config.yaml
num_hidden_layers: 9
hidden_size: 160
n_experts: 16
experts_per_token: 2
d_expert: 160
d_shared_expert: 0
hidden_act: "geglu"
moe_layers: [1, 2, 3, 4, 5, 6, 7, 8]
router_score: "sigmoid"
normalize_top_k: true
routed_scale: 1.0
balance_loss: 0.00385
balance_bias: false
router_noise: 0.1
init_std_router: 0.0337
lr_router: 0.000832
vocab_size: 16384
norm: "rmsnorm"
norm_eps: 1e-06
tie_word_embeddings: "early"
optimizer: "muon_variant"
learning_rate: 0.0132
beta1: 0.93
max_grad_norm: 1.0
batch_tokens: 65536
max_seq_len: 1024
train_tokens: 463900000
max_steps: 7079
dataset: "wikipedia_en"
Below are experts of layer 4 (counted from 0) of a mixture-of-experts language model. Rows are named router (the router's row for the expert) and show model dimensions 0-159. Each number is 128 + 24 x the weight over its row's rms, rounded and kept within 0 to 255.
After each expert's rows: a language model's description of what the expert responds to. This comes from a sample of Wikipedia text that the model never trained on.

# expert 4
router [ 69 132  91 149  65 153 172 129 141 141  60 146 132 119 106 142 149 117  82  84  95 118 125 176 141 141 131 133 137 130 139 158  93  98 145 140 130 136 144 132  74 137 147 122 105 149 143 126 130 115  84 112 137 140 165 104 106 114 127 123 136  91 141 128 169  81 138 130 134 133 166 127 161 122 127 143 130  97  96 111 120 108 170 121  86 107 153 176 153 177 125 106 122 120 127 151 118 169 125 172 123 104 111 120 152 129 156 138 164 135 145 131 125 133 135 153 115 145  90 115 166 100 138 116 150 117 131 154 117 111 112 125 147 113 122 150 129 182 152 178 103 142 111 124 168 151 118 132 132 171 135 106 140 148 101 125 126 113 124 107]
Description: First capital letter or syllable of a proper name after a space, bracket, quote or bar, such as St in Stena, L in Llandaff.

# expert 14
router [114 156 148 164 120 129 123 181 131 144 114 123 144 143  66 111 100  89  98 143 109 138 117 158 130  89 101 152 145 116 118 156 133 153 119 168 134 119 118  86  83 111 156 146 136 149 132 146 138 123 131 113 126 127 108 124 117 111 137  93 140 130 105 113 166 139 118 148 168 130 144  90 179 165 104 124 122 153 129  99 136 138 124 133 112 103 157 148 137 127 103 116  95 115 168 143  98  99  97  98 124 108 126  79 150 135 122 115 154 117 124 150 154 143 176 127 131 103 154 125  87  98 166 176 103 116  97 128 106 116 110 108 128 190 176 136 184 113 138 180 125 125 129 141 139 141 117 143 127 135 113 144 133 117 131 125  97  78 123 182]
Description: Prepositions after verbs and the endings of past-tense verbs in narrative, such as partnered with, revoked, ignored, return to.

# expert 15
router [137 138  79 127 135 113  86 144 123 149  84 155 104  86 114 125 199 112  96 146 100 141 143 144 126 167 124 137 139 129 106 127 130 121 140 161 139 149 138  62 141  97 130 155 107 123 176 106 148 113  90 157 121 120  93 131 130 121 131 127 169 131 120 138 186 130 169 176 118 137 130 130 123 111 139 133 148 153 107 125 116 132 120 156  89 137 168 137  98 149 125 117 117 142 133 136 127 126 130 139 108  85 154  91 123 131 162 149 136 138 124 128 150 161 133 145 139 100  98  98 158  95 129 119 166 109  97 137 101 134 151 194 161 110 128 126  74 145 145 152 129 170 150 124 149 139 137 157 127 106 132 154 127 123 192 168 116 130 116 143]
Description: Coordinating and, or, & plus subject pronouns he, she, who and closing parentheses or commas within name lists.

# expert 2
router [115 119 113 140 120  99  84 149 130 167 151 130  96 124  77 132 132 113 118 123 106 134 129 163  82 131 115 138 139 170 161 107 121 133 138  91 146 116 178 144 149 152  81 105 123 157 106 128 121 103  72 111 111 158  82 117 130 129 138 147 112 129 121 135 129 104 155  72 127 126 152 110  97 148 114 116 135 173 111  98 122  95 174 179 137 115 153 135 132 120  98 100 120  98 110 134 116 125 171 136  97  97 130 119 121 128 112 155 156 132  72 147 147 124 133 105 126  80 157 207 144 124 124 108 149 100 122 133 148 135  84 158 129 121 120 168 114 157 140 150 162 153 154 109 134 147 102 129 105 111 101 130 133 116 152 161 130  99 137 136]
Description: Commas after place names and dates, plus month names, place names and sentence-opening In in biographies, as in Deerfield, New Hampshire.

# expert 0
router [158 172 103 119 150 102 129 168 121  84 122  87 148 116 110 119 119 113  95 131 124 119 150 163  99 106 124  99 137 100 117  96 113 113 180 111 142 142 124 127 138 152 129 174  91 119 120 140 116 131 114 113 114  94 118 134 132 103 109 144 158 125 128 124 136  91 133  66 139 159 150 110 146 104 134 124 160 176 118 121 106 139 117 165  61 117 147 146  64 115 163  96 124 114 127 128 109 116 154 143  75  85 126  85 142 140 160 135 101 159 107 146 158 116 160 132 141 127  96  82 140 118 132 153  92 125 129 130 127 119  70 157 131 130 175 118 108 113 133 144 125 142 120  98 120 136 101 116 113 149 162  80 144 135 119 128 103 131 115  92]
Description: Single digits and small numbers inside scores, records, table cells and ranges, such as 6–4, 47–8, 5–11 October.

# expert 12
router [ 94 125 109 137 113  97 128 148 115 111 106 142 149  83  95 100 128 132 108 146 114 172 161 152 122 138 115 149 164 112 105 148 127 125 122 145 154 143 149 116 137 152 138 127 140 137 135  96 115 124 125  96 100 134 129  82 166 120 128 111 107 128 114 143 116 118 144 119 122 122 133 133 155 160 126 108 130  97 141  88 151  91 113 141  97 123 142 142 110 126  86 139 136 110 121  73 125  71 102 196 148 113 130 115 149 108 139 138 127  94 119 142 124 123 135 144  86 122  66 113 159 111 172 140 118 196 101 167 111 117 132 143 124 141 122 148 123 145 132 170 105 144 142 122  90 115 117 154 116 114  66  93  81 112 144 100 108 107 144  59]
Description: Spaces and year prefixes like 201, 199, 200 that come before digits, in tables, dates and lists, such as in 1909.

# expert 8
router [ 80 135 112 144 108 136 150 131 159 138  80 131 124  97 110 163 116 113  78  99 126 156 116 116 161 117 131 150 121 143 105 162 117 171 107 120 122 108 178 131  73 109 165 191 147 131 109 116 143 100 122 110 120 134 115 144 129 136 114 126 156 109 109  94 110 129 149 161  90 136 136 115 173 157 125 116 123 127 106 114 114 112 176 116  63 114 143 113 158 146 106 113 146 124 124 148 100 160 101 149 141  89 146 109 132 125 165 138 117 144 147 164 142 121 168 140 116 156 102 129 188 112 109 158 162 115 128 163 115  90 112 135 183 103 115 164 133 137 120 129  95 142 144 101 146 150 101 124 105 118 129  76 130 137 157 134 122 123 104 129]
Description: The articles a and an, plus first pieces of words completed later, such as l in longevity, commemor, screen, un.

# expert 13
router [131 135  81 167 139 111 100 188 121 123 126 102 107 128 142  79 133 101 143 131 124 122 157 148 132 137 111 165 142 143 163 159 115  94 154 140 164 100 153 109 147 128 140 170 123 124 114 106 119 108  97  85 131 127 133 141 196 130 131 157 159 101  99 126 118 121 187 121 135 107 171 132 106 126 147 131 138 119 100 125 140 113 177 109 154 103 156 137 133 135 137 102 146 122 142 149 106 121  93 136 139 126 175 102 114  94 142 150 145 157 122 141  93 142 152 150 116 103  68 135 120 152 161 160  92  93  92 159 135 156 116 129 112 159 143 153  79 154 138 144 143 121 111 115 172 118 128 148 120 135 123 153 129 127 118 143 110  86 117  75]
Description: The, possessive pronouns and 's, plus first pieces of proper names and adjectives, such as the, his, John, American.

# expert 9
router [133 141 105  98 135 109 131 161 109 142 130 158 160  88 100 117 163 148  99 111 134 135 177 133 156 120  93 148 160 147  99 130 144 104 142 162 127 137 114 156 167 125 154 117 115 150 139  82 187 105 146 119 127 148 175 104 140 107 142 128 132  83 121 101 107 101 128 133 129 145 134 113 130 117 128 126 114 180  99 119 126 114 107 152 102 131 144 140 175 154 177 109  79 126 138 146 114 163 101 151 135 129 112  91 136  93 136 140 117  94  77 117 136 145 161 158 118 162  93 140 199 133 170 163 127 118 148 126  99 118  92 137 133 129 116 124 132 137 123 130 140 130 147 107 182 127 120 148 113 125 102 111 166 117 158 151  94 128  81 124]
Description: Sentence-final periods, paragraph breaks and == section heading markers, plus clause-linking and, but, more.

# expert 11
router [122 125  99 118 126 100  96 171 123 166 101 152 138 122 144 122 153 124 158 137 134 110 130 155 140 138 150 144 122 117 121 133 131 101 158 120 193 126 111 147 140 155 119 161 140 132 117  95 175  83 126 100  98 123 111 101 131 143 151 111 166  79 150 130 167 119 158  93 102 121 169 109 144 165  98 105 153  95 125 111 127 123 146 123 120 109 146 122 149 137 162 106  79 118  94 136 107 161  94 114 121 116  87 118 143  89 130 157 200 207 149 130  93 133 134 118 118 129 146 100 144 124 152 137 129 148 133 174 131 112 116 125 139 145 138 136 135 125 154 132 107 130 105 128 133 182 118 139 109 170 122 106 121  87 124 180 122 127 143 163]
Description: Column pipes in wiki tables and separators in lists, such as |, ;, :, dashes and bullets between figures or names.

# expert 5
router [140 185 122 142 108  95 149 184 167 109 122 130 107 114 122 112 165  82 123 134 162 132 114 149 185 136 123 111 140 151 162 128  96 108 149 141 149  67 151 118 155  94 119 110 134 145 129 134 130 146 118  87 161 116 127 110 143 112 160 115 146 138 107 151 124  86 101  82 121 144 152  86 182 133 150  97 134 123 102  92 179 124 164 118 130 111 144 127 155 155 113 134 132  92 127 129 108 127 131 147 130 102 128 156 165 100 139 140 126 157 153 101 179 122 139 122  82 103  94 126 173 116 113 112 119  95 117 152 136 120 121 131 136 104 136  88 130 132 169 172 149 134 130 111 163 131 104 131 123 125 124 119 126 139 165 147 114 124 121  70]
Description: Function words opening a noun phrase or clause in running prose, such as of, that, all, this, it, opening quotation marks.

# expert 3
router [ 86 103  43 144  87 123 161 161  87 123  95 102 112 123 102 137 133  91 102 121 134 120 130 139 158 131  79 135 169 158 120 160 125 117 144 142 156  69 114  78 137 159 115 139  73 148 132  87 170 123 110 120 144 138 102 148 106 123  97 147 148 102 130 126 165 118 129  97 120 144 163 105 153 137 101  75 150 104 113 116 131  74 160 149 111  96 153 129 135 128 145  97 134 158 133 155 125 114 127 155  83 135 121 134 193 145 133 117 123 134 158 120 105 132 145 126 134 133 110  90 141 147 148 137 108 125 123 127 108 115 129 122 122 118 134 142 135 149 143 147 144 149 143 115 127 128 110 141  93 142  82 134 129 129 181 120 142 118  93 130]
Description: Inner pieces of ordinary words and names, plus Thai, Korean and Greek byte pieces, such as Contin-u-um, Rest-ig-ouche, ens-emb-les.

# expert 6
router [ 84 127 145 131 148 108 107 151 100 145 124 129 153 119 121 109 180 107  92 119 142 113 123 138 124 131 143 136 149 158 132 160  82 127 143 158 150 134 130  73 122 109 117 146 147 139 126 105 170 102 113 107 120 119 120 117 171 123 120 119 123 135 115 145 161 119 137 137  90 143 134 147  90 121 110 134 171 144 118 126 144 149 170 126  71 106 156 116 116 173 145 123 143  85 123 104 130 139 104 121 143 127 135 107 148 139 149 115 159 170 166 162  99 112 110 115 117 116 169 158 102  63 134 124 125  96  76 181 135 110  84  52 133 131 124 127 143 149 137 140  94 129 159 124 137 154 105 154 141 159 121 139 151 103 179 149 111 134 107 104]
Description: Auxiliaries and function words in running prose, such as was, were, as, not, been, to, e.g. enthroned as Bishop, was not elected.

# expert 1
router [ 64 136  94 124 116 103 188 154 167 135 124 105 152 109 145  76 144 117 112 103 112 126 111 164 137 144 125 115 132 131 139 121  88 110 136 124 143 120 152  89  85 154 174 135 140 154 156 117 135 109  96 133 112 140 171 134 155 134 136 151  92  61 160 119 144  97 153 135 119 162 131  95 159 161 121 134 142 111  84 105 102 135 149 146 125  90 135 181 141 137 161 123 142  98 153 150 108 139 151 156 160 120  72  88 133 116 128 109 112 138 135 137  93 157 113 129 116 136 129 126 116 122 126 153 140 117 101 127 125 111 122 142 123 121 120 145  86 171 128 149 149 165 115 107 124 143  84 140 113 163 117 155 125 162 112 156 136  76 118 103]
Description: Middle and final pieces of non-English personal and place names after a capital, such as Kiy-ot-aka, Seib-ut-is, toʻqq-iz.

# expert 10
router [111 125 160 140 102 115 128 120 118 150 106 144  89 142 121 105 135 130  70 124 108 134 144 140 127 130  98 121 143 116 116 136 107  53 156 149  93 104 127 134 114 131 166 116 122 131 153 130 150  85 137 112 141 143 150 128 137 118 124 126 178 103 144 138 151 107 116 127  99  88 148 122 165 156 107 145 133 134 115 131 147  94 110 167  83 111 142 178 100 117 140 110 109 112 152 152 105  94 127 118 138 127  98 143 129 165 158 165 128 126 120 104 128 143 144 156  93 146 107 163 137  80 177 158 179 121 130 110 126 118 118 152 114 120 147 173 128 191 153 123 123 143 182 135 138 160 110 138  95 109 135  99  67  94 138 122  90 124 108 112]
Description: Line breaks, opening brackets, heading markers and table row ends in structured text, such as ( before NP, == headings, list dashes.

# expert 7
router [102 166 108 131 160 107 125 144 121 134 125 134  90 127 116 119  99 105 105 158 105 140 133 106 166 144 116 125 135 126 127 142 142 120 159 150 148 105 150  87  99 127 153 155  79 133 132 119 155 135  80 127 130 134  84 158 218 135 128 109 170 149 106 120 133 134 169 127 142 124 131  80 185 133 131 123 163 136 135 117 143 110 132 181 109 115 178 114 158 141 115  98 119 138 161 153 124 128 154 152 110 111 155 107 138 118 156 130 100 147 126 125 121 114 162 127 107 122 141 131 167 118 184 157 100  88 146 158  85 120 120 159 139 138 135 158 149 122 145 157 145 123 178 118 144 161 114 115 123 110 154  59 112 138 122 134 114 132 135 123]
Description: Head nouns and noun-forming suffixes ending a phrase, such as team, film, Party, League, -ation, -age, -ing.